Weights of a small mixture-of-experts language model, trained from scratch on English Wikipedia.
Size: width 256, vocabulary 6344, 30.9M parameters.
Training: a variant of SOAP for the experts, 250M tokens.
Below are experts of layer 2 (counted from 0) of a mixture-of-experts language model. Rows are named router (the router's row for the expert), down (a neuron's output weights, with its number) and show model dimensions 0-255. Each number is 500 + 40 x the weight over its row's rms, rounded and kept within 0 to 999. Numbers have three digits each.
Before each expert's rows: "raises" lists some tokens whose logits its average output raises strongly, later layers aside. This comes from a sample of Wikipedia text that the model never trained on.

# expert 21
raises: "ation", "ic", " ", "ery"
router:580520514472494542493593542531533481527532507489466481528521471462555490504466465499444451518521571527550520443452566521496490527505479489435504431522507495467509548606497521444580518439469502446502505450559545504474538529489534432566525498518523465539486499529542516493429480431542525532484465479497498533509436492553443417504423466470513549484484438515528521440455527479477453442437482445540492544501476448549527568504500500471481466487496553576459517437532488567498540571543595479433466542493531482457475492497558461499571506559485561511491531522490503499501476468475523516538450507562551494540495488435433487509506540457482555472557512422479508427529412488531559463516525550470530567488456478429452548473508528523465588549547466409478447533465482521483460530449502
down7:527543436465472496461522501577523500516485500526556519507510581500484488473514538502489523458434536512533485520489483565491470545474466475489586532433519573506477405489544586462489561446492529501582518432485501486451512446531470427484453546480527563527524520543459433447529527448577502455468520471520574510533469478460441517546470467510520468464430547506479472446514488488465467529479468507460471477503454563501586524485455457467509492481455489441528593567522478512555476475481493543494438542528517502529498511476446539462465472534561479444511526530509528526474566490413494608507408472484442529477500501538523490489502504477566376489550500498538564529488536458444474542599570456522500488499581522491500475464518542479439482493460449435534535527459477542501498428537537
down8:480537519474534475522532549514417531531548526526450465515441475526463529448417555521447529522479508533424497493534489477508528499478473505484468540515489477461482504535561512495513515571444402476510485550463480463506492519474471570565467505426532487459515523555549471458441450526518508596509516425491521515412480537509563449459449524486445555494435492441488503502490413457507522519456518504560499474456495447422517454457485467499464516447508543500513575547520519518534426477520486466495562468557534438456576527493502481440503527458495557514508521517442401522498445554537449418506484524536589502536567512553531525482466478514495542530484445559533537511488481574474512533583501600448505489459517504577603444545474503549573487511486504465485495501497467513515465445477561
down9:439504458547480518427458442509569527424442458486494458439436537521490521465423520480480492497571491526564424477486470513478445542518505452501532488509488468483482558442475473491552517519530565479446541497496489583487505533533532527431485485526535403518520514512569490506543489532485482503426479536501476528498553511505512455573531527417497529523444472456493492460508512551520454444545545539539488515547447520547535511513479504549437483433474537503436499526493511470512487551418576534530474612480387496472467509508531482457493495537531540511545447408493414472490490548489529489524514483426460485511511484566530571549483509470586497469491548506509582526527553466534555462404481492515464577520475470470477488497551471557507454473502548519475603510503533535569539545486484
down10:457442541526513557437510490497523443540406522475484533532576534490513538463539487496575516445480548425489559542515455531497522514507515460425508511458472495559521504437404499567543552471417547543460442549531462532411529493545434486498483454512512489492481481495473539495472502416503498536456449567457527524611487447510558508511486513479489536508513479532492556487516530527520487473466430532443476504468488521500482430534557463448459579477522529472466493416492460533475515474517579515503549561437524458524457497473553435514468486541528487557435488516557525536515529492471562464466514529506525567415545424501417518543487495550538498438475514454546572485489504498517573477527492516445522567544454566473442515449517456446430521496538505447543511516447502533484500508542530
down11:450482536442516460524510478474493546590461479469520485492482521454577530452464485533480488499568490518476596469429564473448474512464472502497551449496429554537417525499454548521473470565440422518530538565518498542545506465411540521447502534506463458445506470477524498486526480456540474467436480587490448473525474514480476501552479505505535472487460503469542567533512536399545491487553478571526508523579458512494457512559476528489478513428467478464526545525593508536582470454493489454506546498549467543498531476499468505464468450411534529534505440542542525531527438579544492548544477514415542490490456457464513522420507492543472516452538506439480503533454531509514531494442516539483540581547453519593476490459495441455480480450515484493491527514573512539589501531446502
down12:430454489463390524553579498460490495430561558482536515503462569453439471542504529506459466538468518497520572438593477526462547487486527411508508481554619503498481511545555484523539510430510509496533542473468590485541498478455529483492559461537529547427488538516492486471532502496489544487517469523445555522534472482532478555507525486473505464570491525460489495460482526488432492531531515478538593540466566519501478492562529460459513479505490529490465523506438452384437483540465531422563421532460495561449467477441494469523433498533463544530508593492466507545549492504477476486426510544523453498462532485471524526499492533447475456545444558507502479479542467535428472520535504489518556501448375512506524565486505510507417460481455502526512508553454542516479512495486523
down13:538443484547540490604476516505476553545510566496441486519484462473520531534461404483510516486553507492478525527497524539465482485438421512486521505469535577518476538514485535492577559564542430476460502454468589494441501513515553467435484553483489532560537438440499513471518531548442514563410487483557544498465502458455462439424488497493447530487514494518504556436573515543557507504419516525542491557547527508496402484529512488496479503547464499511529504498435495499495484480473500467510429508503398478475464558551521522515537520496503483524495515542497454500536578499488536533494449511528510546437482522512496430559501569562533495431513429510464548532592377445448451543521514555422492547543498514436552497496479484479505529488428489493476543520486523471542442524451466

# expert 19
raises: "aven", "ights", " will", " firm"
router:507458494462518522489580491493512555456494584479492462521487493446584557532444533559456517573512457562532480434465576555465510480480469513468532501467555459473515583525451524531541550535548460490510462512535499503468529507490467455489509580526507468567459473473508440476481481543571508564470492496488508513422536454479456456570514481461490545538513451479565541469468500419453461435414504472524548469513462505574457587507504466473518422480429450537459530454519519530458483478588501499521458528512523519490513552440536433515556492541527445486456549528462504522513447489539557490537574496503537480440519510466467528523486538531502531460520511480478482531575443524497508487549499578548533545472485536481445532404459471432445585498537488512452450486508449425500455556438477
down6:454471489487507432604459526430483407509484499506509461456489502465507505466479527507517445517469485473524528442494516506521456538538512524559495504454523557509528510479438521537506497482406493535488529541536460425497483474450474514490565488494490541466445552528553523513507488444529495540525565515541535523546466588579558498539530520494549526516491533503517458488514485494452406501486543450443558526501472481524550513490560495502507578560478450501463498481532505488440502587478516517463467522520560498406492524498518476474520567476497477448492479480478555552505473513485550440531499472554511449578476495494516513446524504464526443437546483501455371479500540570516449505430474487460574525590506515438492480595515496508494460507440512491649534476498481453509442466584412
down7:567560445537465527553466488437449475420495494514563540469482531541555509477456498433488473447505423477462552524508602482510479506509371494503452521456527512445540490478421535535530445464431513571558488470540544541469508540481530509472550486537556422545513496435443522458516450525561419426526497555436457435455477465519503511486543488585476519462467507463494520502434562497545508520477534453497532507503493532494502507508549479468476535522538507501512556470550571537440483533533487512595463501492471512513522493518604519463488526515536464533570484497444475519525557473530466499525489473453452514506601410510555430495474563489556529439443480485513514531492497539490525513493450536536543511514462553502542497483549483476484537482541469475385517469468516490517567447483483
down8:470481491494433561497517465511501488427463577528469481491552501505417475552500481494426495531482489462530491473483504419472555478571549522450465497481522521482569522447519477474509438512478519509500522526532610555496522549491483559530457442472515431535511514542511504490500523509463451561576515505486498455558546467434500480531559561491520501440542479562498481482482464498503516438483462480540538521544525519467492524526501503525495555517476480519447475545547506608472516395458504505452421537430519513558468525526508533524544509439524508472480475609568489433448475467388521579471573564511441540493514502443488465477536435553538469482515560504428495529489473503488513547481508510483478417532416519516536526492445493576484496505453569515398499462458564496504480505565467
down9:551538496518471553516526474540511493499423487463446482465517533521540398440513483511527465530486542549442524488501565486559444571533516455468498528547540514524490505558445500444465498518467530469551550502511512478411470472535559497503454499517559528533448592476417562461480502479497523611484500518507479402533582525488462559438488464519562541490486452485532491448514472567475477516501545459461516566465542485483505473524445492527520534528487512469443511471463533501528555506523474501536466488549465420519541439444522509487513374546460467526484480522457491440469418493552495465501474561489525481486551529481583533474522458549491526501497490541475535397500521493472601522487476580475502495452505510485459568604477473463554473535431443451506476483558519525540443532497517
down10:491449469446548429456471465514503547490491519606486501488481492492528446518496538533483422471476565484372584481537611477441492470481454509549427550509501514496497494481503456542423454491491554514539524502478494480465534487498495498523587487480420447584495500438471471485504450532530442553466441558544561476501519510504468475484500493466472472537507477506573533536530537559493553444501437508477525482494546520424486537541495517499435561548492449442443553538441597540520485464480455504551556526536397459452490478483546508518459514531512530392506535552511528491504529506433552536482485557486515490495570490465492563475512487539478557581521453516478475446521535569510479522530502387549481488465494472457499496490485527464525518493479447462496548503550466544536526516559490
down11:540515448508473497506441495527497521470557474504561521460501495489475563470553498531490499517576397518488472522497478469456520525548538538483378461483483460549492581466450534524490450444520460535550524522549526502497525482521551495527515414513502510505513359508477468483531475521570458494455520478475603478486524510511546539492508478463498484511560445521460515506470447566514493472620487493481456465450455492458501502575495507471465509542486501532468427475528524573417584521516486520485532485507477550559458539459417573444426462516463435468549498505491492518459452475478480523540500543483490602540455483504596474476481512539551469511560503480467476490475416539516483547550553445499470448426495454469564497530505476524579444532513546512539413530504528525510514512487484
down12:497443418463513513535545564502501551487583526516454491456523423514484477515518464474421474559497589490520527444416536467483619478446506473435532466482500529559516578472509507492473518510490460478483548543447459518486523490505548492595462431507366479575512507551527476529489380448536478446522446464484475512467497523545448474507552506495502488528478496561533521530494523529480537508469495453489497441502499468544532506568480505546446504515496525540409494463484449505494540500451473494535575577536525524500560429544424494559478539469515472514490457435455485537480519569499491451483504552538563492556529555534528552455509426505460530526512516487430460476502494433565475549530462499479541459518454473494533521446471584551502553418499482503486543483453496486489496538486510

# expert 16
raises: "-year", "asons", " days"
router:563488523481496520501570496543529571451535494488424432500519540478564461556385518507419474617478504499519561388441583499462543508463491559475549495468532470466533556525507561506502542458498545510488474496571494498467573527480499481543537517517515468541445479524496510510475516459556554543489459458505506532504447449512479464579486478460531511551503466498539503467531522475505483463462496482526541505542460490540423515472440528470485485518485460531416477475477477510498545583544487499496466526524471520489482502477602466518503512621539552466477519516470487502550547454533529503553478598519511496501482475480426508523449586432450506466524478453500418534517388512495506476495475510438529502507467549464455589470509500441421530526517507424453507558483496488530453524456501
down7:567550487509455570501466424511489568513498468451496485485481496522500494502545552555604512512512514473497535442449444425451501523541434416495457529545530555571496509509511505503503587445510530502531466424496481541438591522520462531503518509511526588514471462440494382506538502505529497518557547519558541545487525524449609541506521508516488506457482514496538540486456485462456489485527525396448484482487489505496538491500512493503513567467465464531416467467537448461511503534459522448484471500509499445484487553510478481517506478404463510503571549497585450559418465556504399464521475416486576483523494477482484439511473452503568479492521460507491492445440531491540527504459499519490471514421484478515483477493558486525546543535449539549535535583545558555503558487456487
down8:510443483447507543531519532492535545520539518467445539469513589612473530491456467507569500487439519521511486551505570529522463520461577599540479500473554434537532483424500408530478563437455450491479528512500532535482502516538532476512484551466500566572550454514448490440473550524492493489535490494466538524490485520524504495465506406516496517489453501542564502510513570602479429495519540504480479494464502512515519539468490493533525475550539540527469507532541567492493482523474512500557478551491529449486532430536412481488510505437442529522468478584452434479488525486502408466499442485411468469490501451486425476444525446477468520546503473534558522579501508494564513445459477377486473533483559520514542472529445557480525435508482509483484518505472476454502500433430593
down9:440509535492418519539449495509472516477398519541565491464546501452502563488543446463516548442498446491547513509483469481442491460542554448503434555541504545543446458481530530536458549489486526504472594542453474567541487540528448512481539434551473557453507528424469446476491445411455489468467517508545543461535551480535480523496526483495568481498393570486509571530469561501488443520499450477505532529542493479446510554517596516482493528554484472528613505475505480515522500496494464495504510572532558507553468525544444536508549549490449459520447474454471432502544456462526501559452558511508505514423508571552566476393488462543458518481506452527506533501525525525521554540513478509485464490464435494481494459535472572492481482487527468424530524482500533403492552485535484
down10:534496452504553541523516476562451466466471476509561480511555490545500422552502561426456511516526508481446440531485429505498442531481483533496521509483540507478520560535522514561472480505495516501565510504543486545515494433489486450496558459571525498471540460442447437512460483575494564556511534461463521523531452527516483510561533474514451422414524487509567431536522502493596510484435505498487522509468618521512507546547437471510467566457497516492510562483503480522532450478551485503507488463488520526488411428573478491508541460423497448471571539506496504489524486467460511554430517591531452534411487492490465500550541456487484523530412480469439467478485457512539516470566532445475494551427384466488521492504471469513527615521527497520507538516501485493527472542415563
down11:487586463495471541532448471569470502448415495448471397450538450461481470524443463494559495586451475493509504531500565528488429540540498557512539505489475488526575564582475462548538531497495440536530529519511494449428523437529611497459472464512525535526572457530493471427405554474542519530468421449531500522551532580478525555476523440525487469533496497558482529413481528543548453472510497488530492462484519551441429519466390491551492506505553459445491442570544465550511510508539494543435513514478538532443497504421512480530466450472478452495390586501499528477497528429471500507529504458553521488424477560464487492528562536504476515478529541501569505520491482490517513480494486492482585516519501494485539468546501487520491538482484520479547497531508489447501465464487498
down12:458450477435463531509457483520522499363472509499595477435487476449521453482490562491430460488482584552461469529478546481496473522505533522494428442497505526433468530467532557438477485503506472577507591510484532561470513517532548573537538517445502465465484509471498439509520546449593545484469494564493512564483511493482446481508487495507488476474539482474548475485493523477525503523507529556539542513482494444550477479528557411507439499551534460520451589532512492480524558533522470502505461449446524525474449470499506529539516537444474507482537577472568492474477380521568570559553524532507539457445487482451483470467555580531452505516461472429466491509484558559436479505528579544513536518423448552532485528556510512490495525513493444529445549451513504447476453562469507
down13:557472496527405519537482505537572471489475528482491606471450454500439519456457527547492433480429534561551463488518503545494527485425494505435478612530550467534530587513522421595539459518523458453493529447534524497510550520524516489490429579503508506440443467460541526520525438512500470492521505500519534537483518540506562417482568537499511497491547535530498583489443538464440442498496500454535494538456440453528590499458548455423444407536512509457484472465533421546550463538481531520469446486487546494549503457468498494494453434534546510467544452557554526551517490473551509532507510475597513487510469492444511477471575552561530439453476540509495504483486482531447466525502534521506547504429522444502516459450494528471520493500484475570504527449528516497478447478525466